Below are experts of layer 7 (counted from 0) of a mixture-of-experts language model. Rows are named down (a neuron's output weights, with its number) and show model dimensions 0-255. Each number is 500 + 25 x the weight over its row's rms, rounded and kept within 0 to 999. Numbers have three digits each.
Before each expert's rows: a language model's description of what the expert responds to. This comes from a sample of Wikipedia text that the model never trained on.

# expert 11
It responds to: Whole English nouns heading a noun phrase, often before "of" or "and", such as speed, season, team, University, League, purpose.
down1:506543448574520518473514490502495514502446460496496492490532556538530562501518507518481491541519517514482492515495481506466505499508494526494509504505472463499503518464542482489486526519526511502508475532487483455466501486509535520490488484492472466498511556504495505483456503498495512498513513493461474499484496473507445492491484533487462487512550467538520528521522523509483507516522527542542483462434485507521473527528510503452478533487547515530471470502506510484450503524483476485481519467517496526501512523485531475522516511468477484503528509542481506498492468509472517523488458492472503501509510505503526482518496477557500499523453532465477504488499509568491480506468481540503476482514465460538476490521465450501477542489497532487513510541448519468502490465503500
down2:496524469536509534519511492459521535489465470498495507527504498474469484520485570522473518519503493515487495507482481482468499527489470508508458482508514453499521513522530515523484487473499484465509495491517503508468538524493544516442523494516493482494500530485510518501510530435552521497465528519529495471542488496493434495531498510531497479491491480511507491506472524456467533506505481442454489505504497488537505537519503505484509473488535504506514517515491510456516473480453504497503487487468526515489512476528503467507481497519489487506484512481522460482471530499499523505545461551487452510528535533558532468467493479488524558525548481485508530490517541462485457543510464484504580483479505522470494475495519497460520477522536527491456510480475497486468513487505487
down3:509480449505504474504526510509487479502525509500507505493483506511519499481499458522482464483513507476463497488535500479520533520515531459470543505506496475534490492545483497433501517554553511522480486494483490516475517492513498485523480532469439491487505489512487468474475471451511493478522486490552465525485454507462474507501489508506539535552500513489521463475508446511545545527490550519492533555488534495466481488455512474490483515509467511536494474505490475467542510491489462477503447482491494478497479484472506465473473471484520503501503524507513508520537488500514528517495496499499569490445457480521482514489479507524529513502488520493488558531461505526508508491492534505522550504558512529505541504449484516541529478520502500483512460509505478513478498501526535
down4:438463497472513508506521480471520511528499520464478498487504494495467529531565491459505483527471498583477468525533522487541470494458489523509547495494456477534491531474455538500464486547469456542535504490504504507478539456496494567518475496492501498522474506498545469484469513471480528527499504465470504546505485508519497481495480510452524489510511480487478511505525521480544478508492483491541559481507500482464523499511499466473494521489478438510463532497485530527487502487508467538516511534513487504519468502469493502462507464511550496495479509503473566492493508512501511498492486500479499497497517504491490476481500510522516498507484533464481505486542527521545487508474470510523479517531508500488511442524485478542512519486504546514514533488517476537490479471475511
down5:495476488498499478518507497499503509475488538465497463513533485500502523525488493490508480473490513537479511497484536510486490467500479547478484521488512549471468513477493515498539512451500485476492499561514483495478487480527509488524522522497516481496512513553511484517495504497466477463483508497459471464546554517498505482499538465470483462464514490495529523509446477492529501437527485517535484471463467477539543488546544521479504463485514561547518529499514505445492511497483517513486511498504497535506543501481493469521545560489498445500516516494464460497492492500463509499499488504516502512525451543480507505543549509490483517469504492508496458514481486510550492472502499487476484555490546488472491499521424528499500484486558473486491539500484529521511515503484509

# expert 2
It responds to: Relative pronouns and auxiliary or main verbs after a subject or comma (which, who, is, has, were), plus equals signs and backslashes in LaTeX formulas.
down1:508545493506472493490549521518484497498493551480513453494452503548511506489522485484505547500505515526514511480478483501507454519496514493476455521479507526511498496494492491496469500512491510480513475477503572494511471495495559478469502527476535491497513456533477500464561524540532527482456527499493451500507512491506491496465510476508492525506474508485484490501517507519484542481479499477517468543502479479531499509537482497456502466484500516518525500546523561497485485461487481517534465540524490496512433509508471523525484535491511514490491528488525486498524495441527479466454491531496527479517519519472579465542510458472515553500530505474477525498519504504489504475526518477473478528467508496502517478499469490477448541493498456517472518498500524497511480467533535
down2:513505508504519520513459536488514514516466494526488497476488497451508529547534523516499510476539459497478538552505515490483504506512422504510514443496478492522490450519513561494500526528519530531487476524481503483537544501502480493472500459493513490484510567482485523492445514514520505484447496481494512507499492471541520459484459502528503459452525505530524492489474475516474491502501516466486481520521449498548499536504527478510475465496493497482523527482548462504479517517505508454452511527510509501485540505483470497491518551514476505545504472526482470517498506524486528489495512490555495509511470543528516521543466495527496449505506454494497484491492481485501491470524470495521521465483506489501470498489490504573528506482532495476539464528534502482464488503494498
down3:478502516484508496515521526475515483512529486451492472490499495496524467504512524477526488511449499460473497468520500498465536511531473494469505516514421468468455533503536472489536538472522505482460472493516502533501488497475507448476462499500480513499542493540520506544516486505532505479505527463471462499480511492518514526431559500495509535516506522473477496524500514510480553484468474493529494518500537489492455496468500540485525493483477510501485521490492543481511519515491496524504511528484497501497476513482478487537464526456504486542512547500503535465528493513488539484496473498505445535492483481492517473496531463501519523497522485463456516490465496440559509521519522571500519500505506503521489463506504470463474480513534484513539529536519501545504474522493528
down4:523458487497518508474435569510509482487476513543497495510493497517541474545555473519454481475504484492467500437515469515485502549493485495552567475478472531514473513460500496499492506518540531544511459517517494524537494488480495532470498507488508505495513500521531516492484497497543514505482508522492472521508525503532442492524515497496492481567506498512518525545503491495518514467529534492506509496481465498500472529509523455476497491480504518507461552533490486546521508500495461488447489507483478501516471487494544489497506514484483474498508484526499465498499545545512525500464489458511465540459496536505486528500497542508499503477539487465488482480532483455472501456494506478498516505471538483508458506465500478520482476495470510546487495489518478517533482503524444
down5:477517482482524503515513513482460541438514478565455534505474510514493510480503466484509525508502510543512482494484481500482491475501530528511570522511494539495501488475535450448570523494519489479459506564501520529522459474505480523513467507506499533505508509523539478467499471488463523502532493497501475501501499485488494491455520475508498500507544494494493547526509495471461520533493493501529508479505507490500507540475485573492507504509535487484473499509500458479454516548470500529511531481522492470523491534539563489484505462509495490516477527546492493459535482502515489459516489533520465445495486542464476524502513475506522508480536515502441459484502534446492480489512492505491462487540501480511518517534478497488495526486515533491504499502501483525471504505484472

# expert 1
It responds to: First pieces of rare names, codes and numbers, such as Kam in Kamanga, PS in PSV, Tak, and table figures; also taxonomy boxes.
down0:483483501518518522509489472516509513503454470463481492475514490443506527512495549478532490545551511491475514517489486502471532500465481514506546541526470457517495488523522529504498471479535532486474490496491483522507467497483527412525485490511465518491503507496524516535509483510510467472499474559512483493453502505485491489502506525456524507491539532475519506483502497485518505563472514459457472529485502453527485490544499484504470488524497501521525511527494453530507502459504497523515466471501467498501440475510517512497496445533502536550487527511517517486487546534507528480492492478490523512469519504481509486487559500487487507461463488476526528508472505468506572517509529521520510485506525483512490481506525466520513458449494500472478519526495484495531545529497457
down1:499512486504483503510534554467497496488477546485486534474510498540499501483501478505487501440523503493496504533491489473490503468529496510496479504486507468459446520465520496538488509526515522526480439511508523473489475544509474473501481443478520497451491465551535517503479530513543528529481498506473516518484553480522499518532469480441515458512483506486537442460485517488494511534522497469518476496485494499509530422500521482482526505496526482485505512525504534489477506511504504507469476529488549520512525484462502510491509461454516488485520468535531504488465488522504506499560486562502543512521457456516500507487513520514502514490459486519480509529485520516463492537496536467455466465529518518505543533482495512464514524498499517500498501525496542453501530506489510
down2:469486475515475509509556488513545510469504452517506484487498465515531511511480468467490507523505506527494497517513497464488517475534519464486549510522529457503499517487489509490500472501504507491517537487545500530502517521484491519504487485504507525551552496509477527456512484520502493532519485484561523491492471474505493476464480516504485615509553496465523480507507513489561488487484514503487536436492514464499476484536485515518483522566505441517525520524502447497516471490508501474477500506506508521491509455497466486482455473503518459484520465519452479472463475517491474509495531505512479503471511485510499462509476527479513488534513506474516513489498453489500505504513505468542561484497509492506496493464539488538485489507475491508533498544539480529527496522472468
down3:498506491502493493457528492518450481527492518493529507453494523499513480511491507495526506525512516544510489462494493507521510514473522531491569487524487525505453529486453476529545523548497491505498496496484510531425535519465529514500479527478536517517491526471453473473518450508521487485507524496539507466522484511469533509522540491516529475532492454483485498504525498479538538475462515520511488499494498482509429499471484516485522532519478491483505486491515512520510515492485460574490570479497514537512506504496500492475460444497503517497537514475493482475502517484454497482489473513469521489496507489485476500549546503513492455516501462513524466552463460456512501491536487525520490518518508473511485476484524495478501548493443533506482500463473475475500489499533479
down4:538485512501472529533475501500474532472492526472491498485539533491513512527534534505502507492518453464529488484460517466518475504469509477467478494515491490489479500520512505444514527465528493537482470544460524495463494497548455536500461498497517502536493516502499504460563491500493476495473541491500511553508467530507483585498521514469510526456486510507480503519464480524461523575479486506542464458467499501484521473496509474525508515503511506537470489510525508524509512487493497523540499473469482493480479500518521487450528546522466513519486511524480508492546498515531467542498474485517475506522471502516522509476474481501473480462508511520492514498507414480523531504505470514455499510494469469523537480446496501479507505481521528511504499476506519523499475472514532

# expert 5
It responds to: Connectives and verb stems in running prose, such as "and, on September", "However", "also", "adjudged", "intersecting"; also heading and table-divider markup.
down1:544515526482545453480530516509515469527568533498498522492460523521471457512488476464476499495531490494531479551483476495506499475476529485450544460476489569494497503515494506505510454503498522509472474473489502538486509510499507516494468506512447505521541479500481520501511475480509543479517439495476507530518486500500503527527543497486545525512501525535515494497494507499501494485531540524470522425499537507468503518482455454483482492484488539501508483533505495478517520529474534494492509492512528500520476499513514469464470492474518492491493532483524478522497492488482487506485447549517512474525510497486467472528519457506511525486491518484522502511451507482490517498485555451486529526428512470487467514497511501488484485554482547513499517459534471515478497539496507
down2:510546518490486488546498509507501500504496540484476527532496485458515478569524484521486491498513484525499513468465471493514497525502488508468503503510547510469480500533508481501483489491490451521520526522515494488514519501464548503519505485488498537491503467471492513471503495550522480514520502493532505502462538501477458518544485442546536461498468451479539523495493490503459539504476485521513492506503497471512487540512505494515493500447491506502473516466521493535444525482518496431459455534511491519510465449486508497543506504485533516517522456494510522473447472526468493481487530513532534484468488478530500514487452502528522481493505511463502513508525491524464486463555531464557533482517523552509500502492504490501512488514511476514475495507512501547500459518436510
down3:492494500482512536515514530523501456451465545486546500523502522544481471532509502510489506481526522523509495513515497553472476494490461516505493510511513510505497459514501482494553471515456481440496489556577487498525481519534470503484484488474487518492465485531489490481513480520494467525491468525483486481501471505504528527517496523499486511519498558513503466452488506482487516484507514491505556482506477475520539499510438517482539519474456501431476511515504522496525468530539501526470480498546488496472493470492506531473498511476512470486496510496453489468504472522507484476537535512481487536492504482533548503517497486508481513505463493549508516496506497422509520500497569497505521506519465481489471518491468491533476520486521477567507485460486459510512522495515520
down4:474488494489516501495521480479432499505497523494548514551489513504522487543477502502506476486499519483508508491517509476507471503524532529506492454508533459469540485479503517512561507494476508520537463519478492481511485470479481497513494455477542506509500508522511509506502503532453502498521518520471475500542497521534526524495516507539473503497447487485489517459485522460502502530511467448474501495518481491515506466475534523547515488526461476526483526485479461552503505503526500522461529470457519533488468478437553506467494489503439487481488436501509514464530491487478492517492540494522473578505507484518529486498528476508472486470463499501460501523525493504518505466529500477501502543487521459487521533536498506498536521523497503527495500469460529448544515499492530
down5:519475457470480465499504468486476506515493554537496492495506512515533484495522474442483483509497466531499471502500479506485487499505500466469502495503499490488522534512489496534502476487522504484546528535505524527512480532565502524433498502540451512530469464500463516470468514445473500525500520484497471511537476484475507498521488569429505485525492533492506487511480513514491471535516460476511477502515512512489484510481573478499533515501497478493497512506483507481492540533514509503528482477537504472457534479535508509498501527496446462460508496479459455506524530537514511522493505484517537502557523492528460449469476480508530485498532516539505476457474493513520513483493478479500485509519526519464482519489513515514532462518524538495526542490527533537468494475488474

# expert 22
It responds to: Articles, possessives and adjectives before nouns, such as the, his, their, previous, several, local, in phrases like the previous elections.
down0:527471522506478519473568510506500536508478504460514499469480499507550500519494455488533487491484497476519519518520467546491505525483504465521446515443488495533479511478451499480497493450484451485545517488500503499529526509537518584518544529508492500489495519490500470511446514452462519487456509496500517494500459462520517493455449515525510447540492521482542517511521510493549472505547487476486468518489495496514526508472491505501482474518475531498518520484491520461487497466474509513551523508506483500464502536492499496494509529491441509512518521517545515462428485487499492467529475519475493501497481469505464489515502477491515534529511505472517501513533506524498482488520508475522528483508496544510547518506499494555502542486518490539488478486458509489499501508510472
down1:500509494514527506455471506485485521517530518559528468467524502464492531477483497522512453458506487471526482543514505483492505489534524540510443529461514523478496501468475444482513515517529525457479481501500513491525491492493485554488514512499544542506500507527485509451501498530487468497464534513485500505555515485478514510519521518495450523531488482494490495521484520518497470494481528499549525476533500502509487507512502443522508524436495514509481522503512502502494435484512549511462493475497482517490509499463487511514553480525491429530513495472485454508495509490467533553509522476523478478519523513538508487531493489462488505501521498535467504490478477472495506484462498493492478460503477511518480537546504554510503455512522490481435533557480507505503486481492530
down2:476453489521519483501484476506459496530487460512504449535538509493496533504546548482469472567469516461469515476465512559497504497495478504451579503476501495476472510493533512520493490528511488490510480476471493491483499529498514457485453480536502470494461550462500504478490512495451496496481531506494499492479556482498510515467487481473469505484455492529506487509504499507482495556497494513461483479515517513521502505493459521519486471523527551516500501436541523471544487498458465483527511491491463520467484508498513508510490510502501482489515500545496499521541513485498525556509455481459523484494504499521488513510501489492518484459493518482501477469530511522482462527517492518476505535510512550481555526540536460476530506480533525515519504497469535507483526524522520
down3:456511538455485509488529508480500498461505477483481486433504524481502559503463503486471471503518465461498509493451546522537517535537518501442448479471521562507525524517535479534482496497482501515487519514478542472508478480525526496501507478507513482505502547485514532527536546492510513523479507507518510460450550451510513507508449490531505511517482437515528512480535511531494505520537495476499514445472481492483480468523464514491499504516510505485489496478507538493493498504508487487523511492515491513557532522533515518493523496489515492532492542471502479507513483492497477544500494517485500516495511517506458561534448502501483503460506473506476519500454489508475467544479473478455487470466482532548501501511459524485482503488499485475512488562523503489487483496510532
down4:509503479484525491517534502511498512489529474484507563507516478495518507540529496463471500511449480502444509454528546503514486518487520508489595562508511481476467488508510480484448462533523529471500523531528512543506485532444454501526477497465496495485522498518505501474498522471535459510497478552525464506487493520515531495474479493499552527528496519494525485473487502485503533509446488496495479493495525488496483471493553487515489519501482504548529474531492491522507520502459501523455484502501519483533493478521499514512487498483533561505509496539510511485522462495499512492484518501516469484532460518511444503484512487508478492493488502514473500500544528549503495475513520516451481481551468449508470487536485464511481510487502502497501514411502468491521487481493497

# expert 0
It responds to: Content nouns and word-final pieces such as season, career, time, year, -ation, often before commas, colons or periods in headings and lists.
down1:503465540472452503532468512501488529488503445519472508513451498532472502481493513505515518551521466545502494512477489516531504472464474526506441437513500477445490563501532501506498472493533540497495514519477501500464524467499515472512494510516536509485483522443489529489490489459517493508499511474487541535510462517474487510570477506460501477532524493468509539515502522495531501487495479473506476534531512530533492559464492497491500493518506466536487513499438450531512481491489490510460505500459499513512511495501479481525537518533530506521499494491483519494445498514540504519491503542502481504457499527498486471454479556489516481492505492500518499522457502511461501450520512503517459465482479535495514501532522518525441525539514498493498495512507479487521497473473502
down2:509484477536451495485505514525516499513537466511511525492519465498556479462520503497519522478450474481519466504521471481481505475533527490516525544516511501507476479546498488550518475507460501525499493479504512492506517541525452475509514473505486485497490531481510515467519514542509454559493507483497507497498520483519489523534483485517485549480512472514461454481490491477541530502534508512473479501529474500483490493467483482494488516465495521510460489465526531515441453504501492497507552539493498501457509508506501510481507463514506518530480505498515511495502500482544551503518494483512525513500422472480549495454502452478489515524538504527506460463515496533507454478526510499485466504480490492507499509459460571491539510494557487504491524465515444495482519533463527
down3:464498518501511495456461518518449500468487537493516503500500486503526467493508487522477515496538468515506505466497497507494493459513501540515509458483483510476493490506477483480506494559537534507505523502478499507475447502471490523492449472474518522481530489494532486486508545496510504493494497467479505527483515445511505464500508506485466543522514502500456470480530465563504512444493478532504505519537478499498517492511452538532542526472509487482498509501522520511539447525528454516510462519511471499465498532506480557514498503473475528475514471482477522512543486451469509524478481478475505488513517471478500476534476503484501566537547468496503515528450535531486491480511529473520521512507507540486518504505459505475483489473502495502532513466464558463551529512538526
down4:515463562551496515493503495508505516483472485468476542493490487512461529528500491519506461517525458467515489468471509499488518514429476492484482503502485485454489508520510515479477442499544473538503497529546533516479527477501524486520519517514491499521511515481528516494541505507520479499499530504471476481508505518471520488546479455456492476515485479472535496522456492487473518507552474485500520512482480486454492555468459482514497459474508508453479530523505513513495482500486511518469545535520511489533447531510454496477493504508510483528496549508508490523492505496501504537496497497504514488501516497470511469481502514505516477514484535507445441532476556496506500501479452517488529467512527597478458521556517490486516500483523486512518522510522532478521496487467500
down5:492463541474465494509538519498544558481525514487510544516476456515460470469520517521521494504486539510520523524510481496531504522493505510515540448512467471516517531495531539461538508481475506448475539510508509486508488497467513450486468443505514498500481544535476520477470515536487520419528450542470512520493512513491504520502481512492503523509532506494504497460489447495478504469505512500509518496468516472531498501520490515494508512526457456501491493491544488520476459484527459499486502477527495474531516491491522507506490507518480515493478504537534515505517504509490480494465446501456480522539505473503537478487492488476498523470511476494536492499495548477535525503517506467515506486461479488526484496509495473493481524479548475486544556445523484495518575479491497

# expert 9
It responds to: Line breaks, list dashes, colons and last year digits in infobox or list lines, such as "Born: March 3, 1960 (age", "Phylum".
down1:553494477480518462515531478485465505478508487518473527498511446500503492480506483510521526501540535511475528558495463518472453495503502527502538502509466462561475470491493516503530486504484509495484494509488480521531463536474545470498469503490480470535478478549477494518508458468504503468515507531481505513540459465503505482463495511516500454453497500469534488519549533523481461496503556537471447532523470524511485487501480492536491524468493478497546534503500499508497517515477471490514501542479477491492477496478507532508490493527499477516518534517499462505459511510505504507588532503485516469523511525511482463484497458526490520505513502521454510524464505540516486461504521521476495502492469560485531515524517522476514516517494527547474505477485475478439505491505495
down2:545518525495501525491515504472519471477484495520476532480480485533462543456468493524492551517540486552552513533538516515510511506512536511513418513477532510515563493477517511489510491501477493490498504496478479508518508489488477491476485493508531514500469484515470466499491500474463540477497487454493489528541503518512466487512455470539470487466481501506492505477522498514534449463486520511498459517479474518469503477529490510523463526478507478479466472479477505505501477499508540478494482520505529496538518521528496522509557488502475511475521502527494489494516476525466496516512544514531482527455505475516442498529513530497494449543484512504484509491473482500556468517491485536480517482520470495465485472497505541499502484496529460467495472499522483480522484550507597
down3:508490509491490466530497526533519551492479495473506508510491481500544502433470509511496498504484502523494453534499479488486502471481527517495527492518500533557510464454532485512515485475490492490523521480492504474513474513498493416533506473508514490497553535516479501509537500510511474484531510504492491477520458507531523474514518457466478504503536449489491494481499515550489496505512483503500518510497492480544490504485536535525477531518500504496561533531533529535529537509466475519518507494478493488478501489484501517517485493552476518489488500556504454475529488498464487495538489534491527479461497535470469477509471458521503495465461521483449511485468474520505503522526534511459415560498526475529504494521494505492490473467486493474516517550516467453533496478487500
down4:526480510506486523526500489480475494469467474511468461496494488504455490483480532457510494448481486474472482532460554566516499480488491530469525499523524501485485518482499516496503477507491537476508476513515524481510537549492494472499545472538464484537530536475486524503513504557520511497480479475497471553501513539475521532523506494521503539478508510521475443530526484530518479518506532467509518516483463513488521467498505537465533540495489499487514485503561509489519536478481522482456481482445518486425507440476493505486502517576519465488520488450510514521490510518491491509512489505554484505475543501509515544537510529531528497475488484483515530491488472510472483522488516513465515528469502499501500530486463499486496505501483483481482472451508480489521524471507480
down5:494478463465498518471470533533516488525527464543521471530531509472472472465481467494514530506511537500454490499496488500447506532539499501499526531536469505471484487495497509496490554513507481524454525529510486568522471484530488431536476481465484517504523503490493487503463521500525479528466495535507501517542530498502510495477503513466461513539490483514463514473497506507514536455460510510501477505479539499478492502463553471491510547521508508488505501500500480488544476507512481547513456504513535503490476496501532441503495463464498477535494497529498496501462490486503527520524532504462477467516505491532451469503514516502498581485475490511531503493515487501478439455505522537497497471508495475482457510499541475510499535509519494522505453500500483508494548526501535

# expert 3
It responds to: Commas, closing parentheses and semicolons ending a name or clause, plus US state names, such as "School, Langley", "(363) Riverside", "Texas at".
down1:485508495525515540540503468531527497509477476501489444519517491498487485491508475529493504522518489512469498483497490512543550511509517476422573510493512480481509535487480510435499486498537456495492529476465550533481492479489516463487488440493492475502495495470531509456529480482490479484506481505495527498478490507493483499502530509486516446495496502508464525533503535510503504514545559506473483484513511538465489514478500472498495465456526471472508453512482509478451503497530489490521483482521504492543527507517468485501492438450503505517499497493486491525517543547528503486509520503479477477501530483520494509498540489496508520547493517521478488524485526512471504511458467507515507520491506514505523475534506511479517509504502527511427529508538551559528488515542427
down2:489523492521462462508520509511493532486468516495481493487494535523488422523454471494537508471483483555512494502474507461496482477490480535499418500492482509516501488484477477518568504492510466518504529523475491518517478491516515482556448509503537472495481475472498547477511532488484522496471519525482518508479472493500506503491512495488473511476507487532465478518479488493484530527534518542475462504536528494475520494506530503499492504519528543432485475509461525496505491516512519511519525515531506490530473492452533467503483512484440510516494526478510491513518486482495505480536516476505549473508528488523506453506506457497496506490509505473450462518493504546511494490524489520488509553499509489537518518460445495508531519505483500542529510522424540446528471516510508
down3:497473481505489474502503495518450474548539488463462506468500490468529468477530495508487501510532464492489492477525462522534435528503521481479572517486477552531543477464518475468518483522525489497495523514466492452532539474545496480524503544472507473543520476494499537508524467483521510469485494511492489480495485458474528478497491513502558470521521498514508530494507529528499512525477503526484512508504489512506497492422534500458493537460473469513483484489513515503547489479486484483502498476545525447499493522541487529545480513523490528506468491495507511491481457545484501513516477535520489518466463445494499523495558488504464509498509501542489515538518495461531533510492517520515519519476510539512491536502471509476474468500524496477473486469482506538480502497487498
down4:498511517516516513493512504483510491538460524507480548522489507518519459551480487487467519464491496468491467426502542500466520509498485471516486498486494476509507517528516529518498479524518509445473512484496495464462490524537474540535513455485527517529466446523482489528539487498523527520491497534523481499455481499495506497503487538497517469500523508515496482455472536500524431521493508536521471485550533513502527524479451474469467456521510492514488469545503493536456513508490467527470469522479558504498488513561488495495469499508517536483525512434468513487510493516482511502521536463477493551457493494507525479485519487476517500495538492521511517497498564492487493503496525482466442478495498477512504487509509520499506469531512486540456527460512495517521499470505502
down5:516474481507543451490493475497508507506502511523530520527519522502493521498524534480528506531531520526429463525448499503492526455495496509488466457491481526525460496503487500480506496511523493498473491535489518484498513511493492498459469488499475457515519508461512481507460558497475514516509499509442525489538475494561486512487569509460523510451499487510518500483466473483504506509482537489509492507480483536496474510516508553521518541523510509545511494494518498509528501541522487537534488532509445495498556503467484499469493510438486481498487513515434506482469510495529513495507532516570501496484511546454507510500497455525547489505519484499487496495503532482502465501454467513490489468478478511502508478518446513482538472531505492475472534507470522491495542451509485

# expert 20
It responds to: Commas, pipes, semicolons and line breaks right after people's names in rosters and tables, plus final name pieces and country codes like RUS, BRA.
down1:477503500491487519498533534502466489501494478487488480502535496510505485534494493501494492525553497525536508478495518477517487485470514508508532450492468537489536482517539451487499491504529541512482460510493496508503515522540522520495427514517539472507440480506545475486485544502502509514496474494468485518525488460497486514458483478498499468472490522530476480559523461471480497528501519464511474483512478460524501464483517523498483530464491483468450487500559474496503540525479495479501532528467532496527506506491514528505510506466497500509461485518525496535504563519554484517537507515515493506548490508511506504525508566556521459455489462493530469541507465441486481456500471524462490524528532520498477494497504477521497489506484480466481533492522515539469473490524499
down2:514491519503525495505482537517493460464501498498515547479514506472470495474487501486495493494443490510531511471469493498523481510543488504481495534497434527477514533455489508499488519482530501505453517552480474473489515509464504510491513481503514519535488491485512463508481542506490494456502501503473562515546550499493497506519497458514512517521485513511453527544513451501484468486473504514521496518508495463461512471537496489492506505490547499470487483478464496478516528498511499517428519489506527478544543557514548503508504484481454459515511516533485522533427482511465515502504515518484537476483524511525471472553482508508524487458492519486514488489522473494522539479510520513522550487495532529502463492497519500441517493557505464492497532497451480463488535496520486
down3:514484553472530526520498491532474490497496559518448519435485503499501533522527480469483497465555485493525516549450496498505476478507548472499543501479500543482511468502520485564467510512509484464503527478463519490462489551492478459493492470485491516461497506496503521455507473483493540517483498514529492541502547530502456507488487483512492499476498477493467500497465477515483504491457507471497509475480485501469530551521463509509517491499516491541477470487537496504490531497475509512472474512487494504489504564493544525564507507494501525490522487483470500458478559495485498526541478509488451519479481531509482523517515514516536519499533517504535542524482507466479470496488486513500528520493483488526464520506493483471486501504485447480513507458513532448504483547490537
down4:450514504484525512540522467511480495512508492524466527509523504510518505509488505504480477563508466542517497539511480493473536538515483490483574463492490508485479505492492449508442521473475492484537469468497498494501519524480522455449448456491485489485467554535487538494499492473499522504517506528518488489496514553448485512509542471516496476506540518428539515480475497498541483477506489471454485519482533499481501540497512505510524494523513519494494505561494497541539506497478472513508474508465531469554503505491511508537514442499516485523474495501497492531446529509502513509506518504507435545506521539483496486502509488526516478491540512491495494502512515467501459465528540525537498514487483506478495505503503498516493484481471479510455483535448481476503539502493475
down5:517486500473478486522526481497533521500508547579492506515540485498485549490496466524515522537521520530495512525501500467519516536497528516493558501527519472468539475482489495458509499499481493502479532512488483533521489489534535465499468496516497472512508507496497480501490495496519470440477480519526509567462460510516516509478554487477503485492535527511508467487455484493500515498517526504523476480488508511485495549519528499490460483507489521529480464454494480494462484522490474556472510529490518507525520476479455462468482503493431462511413520499497511497492513451472515486447539500501516501513475483471508497498526472463503497488500513501496488512505537501468487504518550460501539510534523516501472477545429509520521504505485495493479527481456484494505472534498528